Experts of a small language model: 12 experts in each of 12 layers.
Below are experts of layer 5 (counted from 0) of a mixture-of-experts language model. Rows are named router (the router's row for the expert), gate (a neuron's input weights, with its number), up (a neuron's input weights, with its number), down (a neuron's output weights, with its number) and show model dimensions 288-383. Each number is 500 + 50 x the weight over its row's rms, rounded and kept within 0 to 999. Numbers have three digits each.
After each expert's rows: "comes after" lists some tokens at least twice as common just before its tokens as in all text; "mostly gets" lists some tokens that are sent to it at least half of the time. This comes from a sample of Wikipedia text that the model never trained on. Tokens count by the router's weight.

# expert 8
router:515451545488520539493540497500525487477431462541523377506508519530547462516575492473522443601529475554497505438520530528557524532501507584449590527496523468572438504427605449520493533463397502425435505448479515527514539458528491560459450484536512433529438610428440530471480579434499549482
gate0:538601509528496530525483520558498393576409526564529499579459536485463542540583468472501512536480507395445596487451579407450471488484582534568555572438514533557543483509538536423542534530442557456506421477532513516440514494491510503538488557527502594479496505402430443577452503477398513484
up0:528529523499539474490573579519464472494447440568464545505500494424545469550499458567508526538446455446509569432460547431494457455411476539565520507500433456451545489521552529473483567462469498549570467552497448508521451432478588476525445483503462534381445450473497525444491538402503633531
down0:584507564524489539500567537369448532553486441490532503440481473391571506553472421557492547530493501514503370583436536508540581348479435558423480517518497477512587507471572557595448541439478529599471555470575455485512518501482577571466501398476461457552479556583520451445466513523517478409
gate1:427485522516447488581437554512500549481431494501588522485511556466519478498445525592536582488513517478502486560435570488588542526480368400567495505542425525542527454567474518571552523522486452457536464458625448390504465439435495585467514521578475527543444447525558454427532534505469601501
up1:560462514460475481557443593497450566524424422537589465552471514458518466550413436560549487442533511461524451558359488540551539619473563426524446475546375550550544469538541587529545449511520470479509474427518432473577494470510413464530526428517455502483472462529585530414477475489532501505
down1:553534567506514480511508484505522401520571503585462457594487408513550547376584483452488436472467537487507475532492474482519507536531600590550548483521511495535499484457456458499525453573586564497488518544540541542384513468443584511487451623466456387576494499492600501403516525549465444476
gate2:441516478539480475513420593530504531426431458547462489509600602481585432539507513443521485448515497537497508551486484486522430497487518554544507483548523581511533550615501507474519431465521526480504376491536447513551468506521553512454572475449553522519447429514489545501566449476517528530
up2:517566442498519488545443488496449425476487499537556535531437527465536515544535472547479532464547542557497405482478437461540418496450512518556535468498494598481545578522468517494478389508512508531460467592496550576542504467458468554511589498492461571550510538541482504465438468486510433491
down2:521503589546599460504541469378473458582512617460556535492507474516505555538484405436530472510440556471577518506540550473537549547425548549522516448497582492551531482477512436480461442562496477467528566498555507612506498499493596571489469565492496423528511485475506533444448592552531460402
gate3:552533513549469580522578451454586475436515473553480574479489470488563533531520476547498567449498534506481526513571483499499516480548452456545535478608444579478551457414509570491505508462486416506520457555495608454429505485453523529489506600557509554524460609397445496510482469559469503483
up3:466476544484532418561540459460614522536488576616472441461467516481523445404403480514583537561462535525508527549570487460477505579509516578516513478574637489464517587498522511452478484439486450417541540544514470450457442468424563490433478519523520451573481488444462531512550506405526522482
down3:484567504510469466456483505579450475522428544457515538532521508451498552481574421515498502449455490496592486438475605482449472580515529493456418485446476499484462509456590549445546434435543531436570493527490487468432530461645449526541435450468439553572594448443486453465495415547552495568
gate4:464460577479524530393573439426499457510486525489472432549533556485555486500530480523563489442466466549526559549479494438515452510479483415553558426485554455478535489407571517519465558448471508395456429488564587453543539497510494439513516456597459508548514584458445465461552527460510453493
up4:511515478447495515544668431432492509502532552443543361537593493489530472521492505584461489351462527595534475505478470540585449415457514520524489484380540500502458460542511459548471496495491503457496518507470507605475560490534510374481619545565519553491590562494458459505596464528428476465
down4:521386528419455412428439561498487441414528500487471499498508397481554465471512439553498541492531551536461448407524451545512520542417512554458584481482554503479419562492522496567492575510469545497471473537429458452502539560533534465564427592551504521441532476500543602415455546608543598477
gate5:545417530563509535586400489562452487479507478464494499530556517543482485559497483439424481495371475522425472577471385517507468487531422429517540415491561535534484476402391459480461448529561520566492504596578500500525460503541494494521419534454503516491413472543504516567582457591460443436
up5:505458498548508542499525547591458482529565451466468462562535551619527506488516532430514491527417530435481528513483495511526520537525482459484501446436522573563502547490469432406411453569466502603453519604526534491541433523542474494507453531439500526488414527598488456498543503581425475455
down5:481471470501476535482498507481500444490471492542521546591500491480477404557453483563486477437428514431532405558568552484546469486577507468491441524447405470506528479491459537469465545444463530490496397555479515512542546547476514515451565478556555460553561558452546541480485402507554487485
gate6:481574561433427469450518567515500461516511402435457404534574448379452551527426494535454566501477549526400534407506417529546481476399497493489448466419534516512550452472502458467491469508543535486509377547410532445598477462515579384486507510450532516474557485489553458508501424542443531464
up6:499572432472507496549510432461518462614463457505408468587509436418427552486564512487469516488478491534486556614444471431513418437444533439436540416581498485558425399391438492567554543490453496576522509471609509527406488489470444380497546519496471497497525457420549575532508516499560550495
down6:540519509486553496517528545476506554506453555479559451486484461504548520451380529446584460465563474435529523528478562387525470481516483460589472417481516518396473488491562540462534503569601434479515534494530371387514496535502526537490501472539606523510456438583515479578486477515420478491
comes after: " |", " (", ":", "–", ";", "{"
mostly gets: " 3", " 13", " 2", " 17", " 5", " 16"

# expert 1
router:389534581543476600563580462555483432533474544434517469505412517513554540511451446457429562540452571488608516468502509454527448580502537488497562559474542446517508514441493531513545390506430451467460450553417489440457493558425423417511437514504526540508486561459464510483579558449446416483
gate0:472511496496487502498507513424510613467419530498598503468375552547460468473507467414510612524475509520572537476547474480468517550523494561471517429505420567549497491483538506483519487644577545522512412539527529433456509471522483470529482539569462417508518515563473474434473449451533516352
up0:539567508544553588526450396518471479416431437423561506472447522492538499478529421509517522516539509491411478515498505486534482537554444495522525467456619518502456600543442479486533435527410630501519516440459496481551511449458539454539585428503458457512453588558518545539457502447543490532
down0:523477560415518466392540551448515487641611505491405514500487499469443551458585507488455433523463444476501490466549490484436443565473491541526523534473546421476542462499451582439592560488509483499495540488484520537474474509454543568469468525476473562483488492578525517479584464452374462526
gate1:620547571542514410515530575604467493408445434491509519459530499594505519404531482518475461561548460542474383542401459532433486552514543509512499505474539514572513636523517498530521514577468551489488449471411560551539471439543474564494517444543577465511533450517503498474445544472549463424
up1:581491506452508511526570515678530581473488483523413458478454487638580488419527519482444502534558499600468423532454467493532496506512502446497424513453462532590516488536490512539514517609581514486516423526453565523531478425555514440408461385519462540468593441490467497441508479419570545556
down1:519557512540588617528462410509469533488527419551452510498570564461537428472478428471522556503524519426576513496520460539524523441505561541451514527520497508472554489531531460498423422432491498477527525480461434497532484518544634408482499490592473551530461572505433454525549505452501449510
gate2:476469447456525489506548454472388546480487477524501459502404591508549475487525505399449498499506484421420506541486503450548460528470564568462464471508468526508551356545468496515647485588481475547474457485390523594529490508494407453517544508455612515491558568524460508601529441420499485464
up2:546433504474444465402513548446420559479472483452526586492458607466563481548503502482493509406539476364481512465517543511487553541452535513508484409525482495422521452481429558466557528605537509549447469464490563523493473535509520463535505555445548421524498500521397585603534368500541555416
down2:439611480504453538514536590495511572551542443500444540446518586501465570569538481512455516403469419477485467580458366405466432479464434394530524415527466425564469572466615511518504499525477539463556539471539416438552445552542498502458544536476397591474465507534405524487482500550572446528
gate3:442508507544508493491605424578558481514498455535448461499481486499553553456504447503537493489558370528560509458523443442488434503430588525503569424463466455529571461499555587446551509593561429436418471500436499470519595525466539454547415537506533425472527540550542551559512486489610434402
up3:513626525541562520522588492453416415469469491578477458571461467493519508447493521505465375523532524445443517453423581402536367432451492483516589551473434544484597483434598551474468467524441515524413478436517502468461575504489482471481505572531440455450571598502478478574557513560511488528
down3:449509506447480522542531494486513615486479519576514541453468442519534450529504500597553577503439527540548499468590478470442547512527466545509432495503465522536378375479547489507582570439518611504386583492545502536507457480540524358572555509524541482492468485467500505477539557518449543447
gate4:450419473491527469664500550476491507421486510528450528514558535430519492497490484509438504433458533523469417524447491460475458473482539528524439501502577564480480427414561484437509445498471529488551496570541457397536523418452536482524528524504505488447581573505555463466358453509502555531
up4:441388488545635490470429574542456540453500438525431493525476436440474467524520418504496473431415613543471573403498427450552545500554576538456540505536504556460445458475498487455502542493553478415430436446478470540463405522418469554469523527536525533468542441491513479526546481510535518563
down4:514544520527474468513532417448538362429539550496514518489471441486520435461465612535481410494524536490543591431483540547418441458474504522522510594587533529457488432570478491575496496478541397544575526449492491490481433561619518484529541482425490454544488419464440514511554404441473529552
gate5:572570525486511490488511559476433500510514572441565491524482565451458479481456575542545460368474565518447450504504515497420490508517466434434397536511541485451477550571509579561521450524564565429441539536505421518562462532508436575527538542494519594564498457472534488513531526570489534424
up5:526491521478509485472476513561408486531534579455572505510504470479513526471422458495491555475496481447474461464454538508480491585519510456431465550355534476448468601575580547565521496522450447431532485610575407508479454521573491498456466479459488439518409412510516458548513513566559496510
down5:527542535457474473536568495608593517570440497477464521423483401496556478501434406422546497458558590439530455533531451572588507476540475487542488474579380514431473442421471437469427364403553505433523535448523550428494547577458477429573633475478557509494548599575427523432553587442527587479
gate6:461443524545529535534467484453541470506434510458500563470550478479439545566519515570470515512588533520474504440504418533498409490552526543455569423504513421598488480602491497460456510537504536478485434379469479530455505497529507470417559462504448464469531527475450485478390541527513461528
up6:446509438498479472503464505498498542519423496460438430513568512441530461518533494573494522508466551591509460520508583578509527467469497572405521487429542417481506578469477522525534509558392511431575492507403506512450472527441517423469512465481492462487545476468503537440420528552463504516
down6:617512519492487438570536484515501458513511411553577530462406526478471587435514502468426542476419453462494455542522591559452480585559496558506523460608397426485446494499454495509524450479547499534553516454551540480465393473549498525545502552538567559484540538482543487511556465397449629512
comes after: "\n", "-", "\n\n", " of", " on", " Location"
mostly gets: "°", " Coordinates", " UTC", "History", " www", " Central"

# expert 4
router:464522431506542494535512545506550486456431571522477416456535475593495444497549463438576489519488380469449507563517473559506431431574474565473571548439480506535530500499458507495491573409425547508431489451547498481428529502503490490523538505511554489585445523412505546554497490430554530564
gate0:478396584524488502428483604558478509525526529423486442480523470455587466419501407513429512564515507611477489461461486425540534470511474614539506413519465434515504489493492521395473488433518460455523530492532456436513356516499564570483467480488517442564561483465508520469497514428486509493
up0:511472511542531452421473605473442526471506526431512427462519492468623464475502387500458558503513519549439513501450491426533534431489458588507414440480448427528524486545544532450501463475504504452524548449550481491569389532505582481540463469441489485638488522401540543502501461354454515507
down0:413554569595494516531489520499465592503489462547536579603595533452368567460404619492455528495517530478460501528522533548587496516496481571460445461423422550560391532397522465543488561492510550564429459504500487507489601443473539515475357462481444554524618475506527515495466533482538550455
gate1:527523506540550464519437444517572510439505572462481490565460488528389634517498524451520524486550444473515492479472557432413528540474511543489508606557454543479550405552387440467492485494411489565468475545433586490515529504586542507468421457438497511453530549436523525453545532602507545454
up1:492529387508522569470483529476559495467509536561409491503496527542465571534501426454463634532507493533546543474500531525387563504455500504506519530574508465471511436547431456539510536527398532509496486625516568383566478486503516516446481448472519520455570550452545438492471546563510545484
down1:494542533567392460498538483461517493416462527513517496471518519476470509523495525515570418553525484476424511468376525547548565454422542459496413546541522584475538495449548489525486511467483528541504464457569573483500529450583534499565530532498424486455467604537463479485522513486503556429
gate2:460518402481408497454425531496521502490549507452537515595461453437408527602435455533493460467505548467384525562458514539474523511470484524484490556392480511456533509473517462469477505468466505543459481541526469511451455483486440547461553490510483519524488545470573421524547468560560505505
up2:574566522510489559470451487467519549514477577532486542549577432456536588520550509486439535484476458485469459491565545485497437525472512492443518535530442470468575542536554620486568474503448406581500517569483532477517529482522481512551474516431523567475485472560541541435635508411447497581
down2:436461553541513517565514494418539441452576510462478542534468436474554487453449436488541524542415486483467561476560445536454475495505466367499543443487473444458471422481440595567384484504473535544516482525500503532442503393475400509457453484555597470530514503520549488517501427462597519545
gate3:468465433475493518493428489527386487468448507562469484618461503539467517527574548558454524518431502506568488491497565511551499464443513463503566442563428595456429453563404561522412468464494559444519437480411444476474525495482505493495569489517491467501559506484468605472407516665474451448
up3:466468382477509524541489506523427458471525463540543558592491518545520525526493529488438556502445520521516459502522454491581522483525490519547463544483533592475541509547459469539462480487464510398497509421351452539543569440566457509430484517526464445506514435440487559439360497585472521446
down3:538531484583489553479506583617449487509481510514454425446543527410409580519457488500506590410482476470563457602538470522510489545529428485489491451525515496482438552413561480520453478441487435491517469478547491580463514496486617503532576512469549411479547454479599486536448582515468471568
gate4:446538572527422384490480452520503516466550502427426598593459469531506628471569513509442472529470572455574359468556463545535515505537514380427517512473475559415504518445544549526518505468409459503478491455422528522478471551436568491474461419513558375555518466513522400559411478579497555489
up4:473496571465414476496574491491484496451533459362432504482460583482516509519516487455475425443544647524538406531557462577443499557541502484495599470452423558499596489540552529523566501496449520501403436460398468565459434468496504507545555451521617481524626553583467454548453451524550479413
down4:449490524479491497447537576492571399610504439524515485525535406476440548493450471517529455491564441482430554451627495511477422579513486540451522521488433455543483471533499450488508513535558468490468514530507466580487442521448493562411507417499496494400475478542569511528614525538555545517
gate5:508495613573482512590396397519531602482390500418456443463546518477476443452517423464487441460503472418581513531493469503486355526496516420480553544517463471544557469546526539506463569599407506528433466572498570512614532451536425443512535549371479562464488502511460495574474518534549521535
up5:527444504546529524521505393515559519487424491438554508456553538508507511503521483471453479529590445428597462512503501563345503483509475507501465481534527434489415523485496499492516557492539601594394494462504480489427426545543353403455550526538426515470565502515430563467483393513560434585
down5:450480502495490440449489512466443470403496481444473497559502524476461491550541532465532568431492436588597557497533498494522514448447527543522555490529561510522538525468466438406535562586440506573547550527425430542528536478584501599492518451481505547502559469496461467481537574370407525496
gate6:451532630608584536448532487503428381548559550466444517464570445495548432573508514511542521483482397505520433544530508478541460389474473521478505523452532482503512558476465546631519450535512535576481501528485521464448512542545442526504462577595537509562474508570513477490538442468552461499
up6:467498475523474409472468423437505553444471534401584459422526543485463563470486538436492661475490471481526485504487533551567573491512438392446580476574439552407519521488496425411479494535529494427453556520549468504581495500495483450433526493479487502545492502447511509462520511568503518627
down6:499468480502500514473541531561482525522421457522499406472541556516464453572556500408481475453499547426513526524445466507505414543518550469583438593423523540588500460501453529523467436454503503521475465529496548542409495450533523474549476510507580386455517491476597460579449499579485450535
comes after: "=", ".", " =", " R", "R", "ed"
mostly gets: " during", " In", "In", " in", "On", " off"

# expert 7
router:588468415513587458479568523464536478470469565464517346384518518474528496439561540422517520539540446542612443517541556467481402503506477426558483529607449538468447538493518466506505537402504488542519513502517464515474447562489527534445596588520514531563536499477482537498487473452523536552
gate0:573426475500605550511572558447505473423492516488537381506547451526544493458442499463439505510526526422528595493523509488511489382546448513508443542505552469560413416485524549498454598529475501446527542522459474491525534488480517489537493495608498472583550530471478500408425466473514459492
up0:539449495502617543480586526426489468377466510506524399511454433472561464461399525427519514437444505444518445507464510532511479428596496495484456535456531461552439473490575560553478555510439481451539547558482487451559574434501569482499489521576555448515548499495502561373458523554566413479
down0:398542455505596546467547540486456407495506542427514457430430554590474554478492612523507628441497500442510558571545490448483541517404461516481579513503471484579536471532505513602527570411510499544551465573535534558512525484618559523526500442454504500579466491542474528490433530510423526500
gate1:445556534484516599430480394548528585452550563533476468430456546522500544518538524460498549429387485463471493503481496461440491459498443540464501498548450563455615459516452499519532496455485480510606500536572474572521427423538540603514409495396492516488572502490557393488566496648472418576
up1:567478474491525520474460397534548479503534487471438537419460465452491463515426537563517474483570507474482452568523547512510525554518556521534439511375541475550558503460552386481480491498441484398487559506466431490388472507357513462568495535500520485472542436514595586580435461541530571420
down1:529592579561501377494533537508440518459498367552540514507516499426510526498492489413477621452482508502470496502530486465555549513430542488489544571463445467567538471574536637546367469483569468559473534489517488456491534498499501470493555358535537485574484468487517468491480491490579448567
gate2:500481406496502497483509471481471503492468520581557460467521544500467528565416419455471542466460516538476490555494542494565497515543467518538477502564423496446537565462538398505448495569584441491450469444514517590590504572442471510458526355433536540469508423593517542477485515528518557465
up2:489450447555471441515498410550491490488485506457489383580474535477479518550479549519475546436496432527576471505568572556465440531418472519538485503402530568516428424409545404559541540535531458466427571579491443419428483541529488479529526559396515570595487516602466488555599539493478440546
down2:462507522511540523514466489521490428441497393504569453466505454524538537491510463531541431550607498498511550499479508380577558494537496544510488463474518522410554507541426486373485557430526577513440516496560527522489639431471517529488498568551432504532513474476480473397471535454566500543
gate3:531464444458497555572495604485636472498477473520494460446524382396542503483520484515443471498514547454496441542476443430446506491497542536495505450469551451475509522469482568388555571514484594467459541522585503508530450423504493427568527438540522496636403524503459441510429491479544470513
up3:605486486445606475507433560532528517461481491493521427369494531541458441443501510452561515521538458449490495483443469511531502499377464519571500492550578444441479561575513584437505620473472550530494549551541602515494436472486608411448484474554505504514488426547543501509508442526491445558
down3:524438465557537480528528512491495507397453525572494453524488501518521496573451510468507475541416532483422392514452499465412515427575570511491437471479479504476489573478536457495492422509559515522431482637522576391431551454467473495520397474491463490512402455439594465543475495558619475515
gate4:441571584433460446504548500515499416447517539470530432500514506438549503519468567432450553500527506528561460569466595496531480535532504476585435439463488514425528606494479486475479463497517487542378445410496477445542566464646551491417594468485428482509497531462494444446471562546539403464
up4:426571525477508497566493465469496503433558480502469480584531492425518545558471539443504618515617465568544456515369567506498456526559488625493449533500431468493485606528435519514532577371525470483454470573449436490427480440469481483497581468517499556492525491606513510357536488411529511398
down4:536508465571501555477506507514451453484538574471536454428456548486477431500472393477487500438515523404554481491526361529560493466401470453508493548583528514545649442532514437389532416541469534453515454398503578426527517524482580490433363558467499495540496542463447451509450561504477467504
gate5:495518529480491412461471563548514420450417496554475573573537476521511433586470464510557534552443579569504573480381440517520583518546412483548533534511454556579460436487568501492487495481481539478551522536465572545521534510458553498498396533489499518374459434458461475488451509512425533398
up5:450499513507427531423549615611457417537408523499502534537506435455581459503537493578420543648440561545526572481379581486495492524513546508480476482431452506636370491538563554525504519543446493439518551488430510543495429431445447526496454491509456523422513461440527546430449495477395539506
down5:462535508569505520482520373497447525508506440600543532423510508429497491524577454436440500532603541602528466498572519450447495509501542524555437592438469464451574521489484385580607529482491438481528505474325422496582529473494500552547484513567519527501454507494481501508413542491536528498
gate6:551522432469559576443517447561443393462472503474545421492539496486440541513495358553497448503524429497508461529515542511517463591533535497437549515498428509539558547555548503564534478485497529442485292432564521493449518467493520489501449520525498478514511537475466468447570436527602556456
up6:602627453522599485495404533571425547534493520474574513510506574555449540489545404533462415477511512553523534511535465538448461534577499518526463537438500424542542486583543487537456492532569544474526436403634498542454469487514525501614408533551531499527442486483512400466489441529539501516
down6:523606511528387560489525566433502507451518537519589535549461497636517469526514407480576541395445505534413555401520469454367586517495501472564539405561486452604423488477464467524431524492479477526448454572452442563494479496484488518437505536454535474534558474521480524462475435564575453513
comes after: "-", " |", "|", " I", " O", " H"
mostly gets: " \"", " “", " '", " Dream", " Bob", "arl"

# expert 0
router:544473497447545511561522643446507553457511500507556529451482542529534527473509512453454493502511473483543525436581408435497487453525357538454476476419444481434390508398494434527534499513523525453394501526431522538609517544489451599457501484482536562546444526533510398416566471427498519561
gate0:454549504482439561478613519491499577549461558541482476528472490551372527561417483490459429465434433355499491469552430461515541488467476495461465669494451533467454455461448475508529591556481524505548470490512468458482554573532527496583453517461545519444491498448516497501569493403464564503
up0:462573545457492463523555548489620545494533538526444552534440493440413427517568519478493441538493510438514529591480483469501538452585442542488527528572440455536456506478490519462484481499440492572490495533453455449506484569478465466566393480464521504515570559554429561444519481480480609482
down0:488487525590525362483513532575415520493403501445554452512552520501478489600509546493420535599525476531463405430586563464518533460389499495535483447552489532461507499505499476504517443485501457504512489490554466554588443561441441555557559433453562503383478541507616415488465481540514593499
gate1:542474584521618503562428484449407480543548421621513611439454436627485497517610529462549562475481522436511537465456490521447511536513496444449501458444514552478466522407466552429467597525542480574572403497453481491484551500450393571473497489405533487483529572480543545517503461410437502523
up1:541515540460574558455506485424487556553596362532450539418433479562570458474520459450552561431481601552556536479529543493558504505507503515527539480528410473411485607509447455474485586516423530498464550488486576438555498470526445629632498506451499554510552505463501547505461523480502478521
down1:502430434526488445501514476517480528553569517417555507481520602494533531515560439513556534524528452544460451444481490554555463551484494430390497503569532595565522489493548508535582571382510475477546518479535492497455556458430483407516510492495485523474465504519476492393436467463502501587
gate2:485557494447451568573560526536419558486471447500568475479382443488472401514496480590537455484384527437508491507457474462544464502513497346476392544498484493564531491457535440492519496502486516523505524337518543456430433609494564468467503492494481519512486567520492592462560495517444505614
up2:494541448457486531506574622536447565539486524509546503426483496538509511495536434562497441504451444444485567503456472469523623448492491406405549575392492520451452440507559523487519488516363447534533544510503551465447464621483412444537505450498488472520527471412455506540563445477425550577
down2:472509573486495571500485591512544434499454442478538509531486591537459484523515437581513500498475464472513475494545551537453335544508456551520542592489509443535474570437462536517507515524463461488551541471523561624589512452453428477539547520491522509572390542510528547584524545457430500431
gate3:553525472574520472556599457442521556474480533515620480517580505528458479543484520526397456489464513481520487570465471522456453597495467454497409479611554528583573521529543507528477476474530544534451496481454583522523473495457464455601536468535497462524398502492605462496557489483561408401
up3:457539559481417439518579518517527540591499562597419482491495435417484455582518535502562522455553584430446612452521435482462542453421506513469524593460436459628556507459551544539445474401492516533528608467412501498413451485509528444517451432486551476483495473477503567543432570447475442468
down3:554472544599536534489605479584459523604454455530459567586527544509433596443494471458399537529415462470514507495449463502528432465496468466508572483416401531441499522498487486602484448550485560550460531515478501575422633489452505518480564517490546435513537558544409451499517371413464440521
gate4:503596489477417529537440517453478481488512490493532471572564466474545521519474578551468539456427485548492439376526466547597418599445594446493552568565478535516387496576437542567425518498457542474473537503503471446475459469436429612471523521458538521538533365423522536482526493473447530523
up4:472591457433417529516512437413522479544484467553485488571540436549483529505492502551433544456454499504435488451505531516534517521436543515510590571554468545633451447530491530523416496393552523534503464487497561438448455414528484600460526557460487503582588397473554518520495532487419553478
down4:547411509551461443462585512377609482567475502582511537476455510493428446570503472427404487471525513580500504488407460535529502543520466579464467458671459515505474445597550445394558459481531500423517446517527498491487549543491469502481461459500441608499407532491552449475544510589522516488
gate5:487510489432521426567399507524444516566540561559449459503519538492480523504454459501453508475427437559539425412495523459528580509543453566541518503443536446467502510523439470507572446472572528508492530576402491492518487475524520577519560558579549393599481465439591476420514496522509485503
up5:581499424446572531488435539453542558462411592591392467467540555435632373535402510521382467501540616532575491436534483387547470547399599395470391511547502458545483529475525501503511596526508521521460545455497549502460543393513559481452479496422571536461405526457545531518597478400490483553
down5:489449559490474543524588426453515512494477581514502550526464439548470569520509543523480478454541494605470572561508467435528477436588459521491476433516525551448598498510437390413526504531545515471553528394453503568422549532421566516458503391483444509492518521476511460454476537505476595553
gate6:502511465513596489512528524489501484378425573480505508527554492577536478498475563512557470467500519454541508549408458554526466467490493481564436504521508400492608534555461457520539476511463519379407432457507519496533548473547402460546538529486500490481538489431579483432520451500492437468
up6:532508462534554524468532556549430416456397552440431502533464515423546476609475485497581479513453485398526482451322492495553460472548553543581431548513492497400623542555476438509503468468500494453473436492530474560539512452478452542594465457511459494457474439505564518411545527551474492504
down6:496461521532482550473425465588565561483523540407448469447469501452427505597517482567567503530515502447523546519568440549510414446485488446498417487481554490529480485525490484535556538446498543518584446536473615533610550513434532446450457372491432512509456505439505464494442524505461494533
comes after: " the", " his", " a", " her", "s", " to"
mostly gets: " opp", " ass", " before", " deal", " rest", " prison"

# expert 10
router:471483459438559540571579529545539546510398564480483407461463540422475502574497516527563503621575481512442581434564558477519507545567463474545520520442459475461460504577494519552421448540498461481453537518464437480511456487510485530470529599528466483574525571469506593401459577381457501526
gate0:476502513491495485525542518427584543514519518459487452484464423460437514543501555592464554497524476508541513427598470486519520525565537480449395466468577569574498494504385542509557541507423497462455421490489505546431584556465491552488505494464519562555513515417559530516493536488472497596
up0:535515495490519504587598497455402541470555518434471523456495441455467486520475512556495481491520465487555543400492496498515442504520590512445578480521555519451473490436494520580562570497504478530516456626452512460457523483403600584600465556525490526512480474502464579515497493454518517532
down0:482526521405491519423427446452440404474522530501414512566423564530453465499409519458542532529580476502449550497483578414557481542489524480453460501555437528466475545455528501447558461426527508436535523490482499463499547512512475425538513549573465421515518505484441498492575467436529410556
gate1:514435495458489509570537545490458555528525512482406500536545507555493507485501477436533486509542483548497526625576477474441509473477520452523449486432627614530424451423530524514538452524478506571503522408451480537525527398406663473461542462497505486599563423521489489454482486579557476474
up1:496484580450490506457474502537432402474422550472475603457462479615460528482443432473518439489502466553510517528499547501498562588523482438545494495553411511560531499515490439585541476539464453522423514453533552491583370493525566462432477547477495566480446478589418396446498508427511494452
down1:580483541532500553448588404490543566480565450494407531446569494510523602515510565475502460493537563496554589549519477628385401515462495521545473455447506493355520520434471484555532612467462612461498476451509550508499582509504411451496586556435583550483523438517574457553493473560401468393
gate2:396512547382435531580489544517521455478422522472474502439543465499404552425567515409453383489504530514468551571520474526506503543548444482538555609496482498442550448525547488556580446489479518408401461538559479595461597618588481494461492538534463399438488524536502540520497603512459545540
up2:372497440449466522417477447535552548502470512542486565500475462452494475463561535493493472487406526498547484528454525476585457643509462458549531497493437598542509499546413441558544388512519493418494479416494564633503430599540522487474481607489506503518543460551443533549451646529537502532
down2:592499481473493527492467530575470497458532454619551475557481421524546531527520470512379460457505487421448462511432518435534471579618464464479583432427417429465518505512600482484599443488501536514463531427477471460491522477474537458505484587448467529426525465467450433503479538481406502494
gate3:444439548458514514459575498581380511454472489418433485492541555488434535465559524479491552496533517532535506547441487520527460448591465518587515525476504458432564434479534449554456403450504512481427556487488522505598470443461463501463480511461479489447414426424471636492385473484414521507
up3:438510539523458493433620408506492549523386541424539473522471540481441540497548509482524487448471558577529506439400467516561577520512504556611514582515449469467532455411539461558484444477435502514437536562490493518484532481489483525444451532380499498521403402426454637468429459484450563502
down3:573628503437512615482490572551514456578571453535439500449549467512544453397462451454500550421474465492466414500535539438407534577407484531462508449511498538514512497486453538557520594491595467602528532483487441495445487504547543541542524514504430558475479532570429503492589543502514472540
gate4:554511489416488463510449460540461478555422551470626484644544567452466462416479458509571513473466479444374512509486495490495547480488549499530468499516508592540533502525477489430435514438533464528524451399404518478455432446557381438536488505503491468511498519575509515497434505503468544536
up4:519571567570552562478491450435481455489471491477527559466487497441506466547460520442433466560507507363469540541540578549460452505534454390530518457486479592565538515479549439425494367440526457627522397540543632566459513526527532422561517609577510494464516526479438539508545480481574485451
down4:449458451532454496447482523552511546574522485583543479528508451578447498549584531505523554554558551518409468556466535511477463412466449531513481510387439546478467471549527501535495526520576588498570519504419499452572498512454529449449483395539408497441578466540527469475540567492537515463
gate5:514476488460555489335523557475571537480477520605596479455562488516533426512486396506602445512477430484490413597497526390544414482456515533428517521490590393552474425618471482493555543465476486511503561464465555381498507538587504484508559467457484440567408490539481541452543494496408516351
up5:530540548514555442482486454488595507383396440557506533512539381521469461443464475515455456456504495533592468560453507433514493530485522542493454437498500493550498479530532486585473510496467480459492512458427513411522451450506560613536466462513422574514480464527527537480530437478504551472
down5:475514488567464554432513467466484502473558518400456610435436460485369417546463474506566440543470453553394467474585573460443483458508532521478510473550529462461403523419424499455439502592491378547465488478495468531486453478519508452501580536404484495472453553504451511523537524504465490507
gate6:592542504502536465531433523487479602390437546442488478443547406537508522491592500526461418498538510449362486492502465506495481528566460515506492564486529601553493545478466481610479495505575474450456480489488536534428582491492531578548502576503445568419486482561429526466547482487488523579
up6:516526453573401458401501482435487384474401517507559519495451502548453581576475443536452514547491504528491488493542551445555561499494429522573468546520508503466574467496475458433553511463501603477538503442542533522504608557438522420412535491542443533528441460554529528512527428471518544521
down6:520406526558522555473413500485407555582501504508495525446501484492518482472399563486509466626344394526437518501439514509481474471535485492424550532485495473424488483460493479460556547535445445543434529548527490465522417514532476470518562441523554555492500516495517622586484467397469602428
comes after: " was", ",", " he", " He", " to", " also"
mostly gets: " had", " with", " became", "di", " based", " won"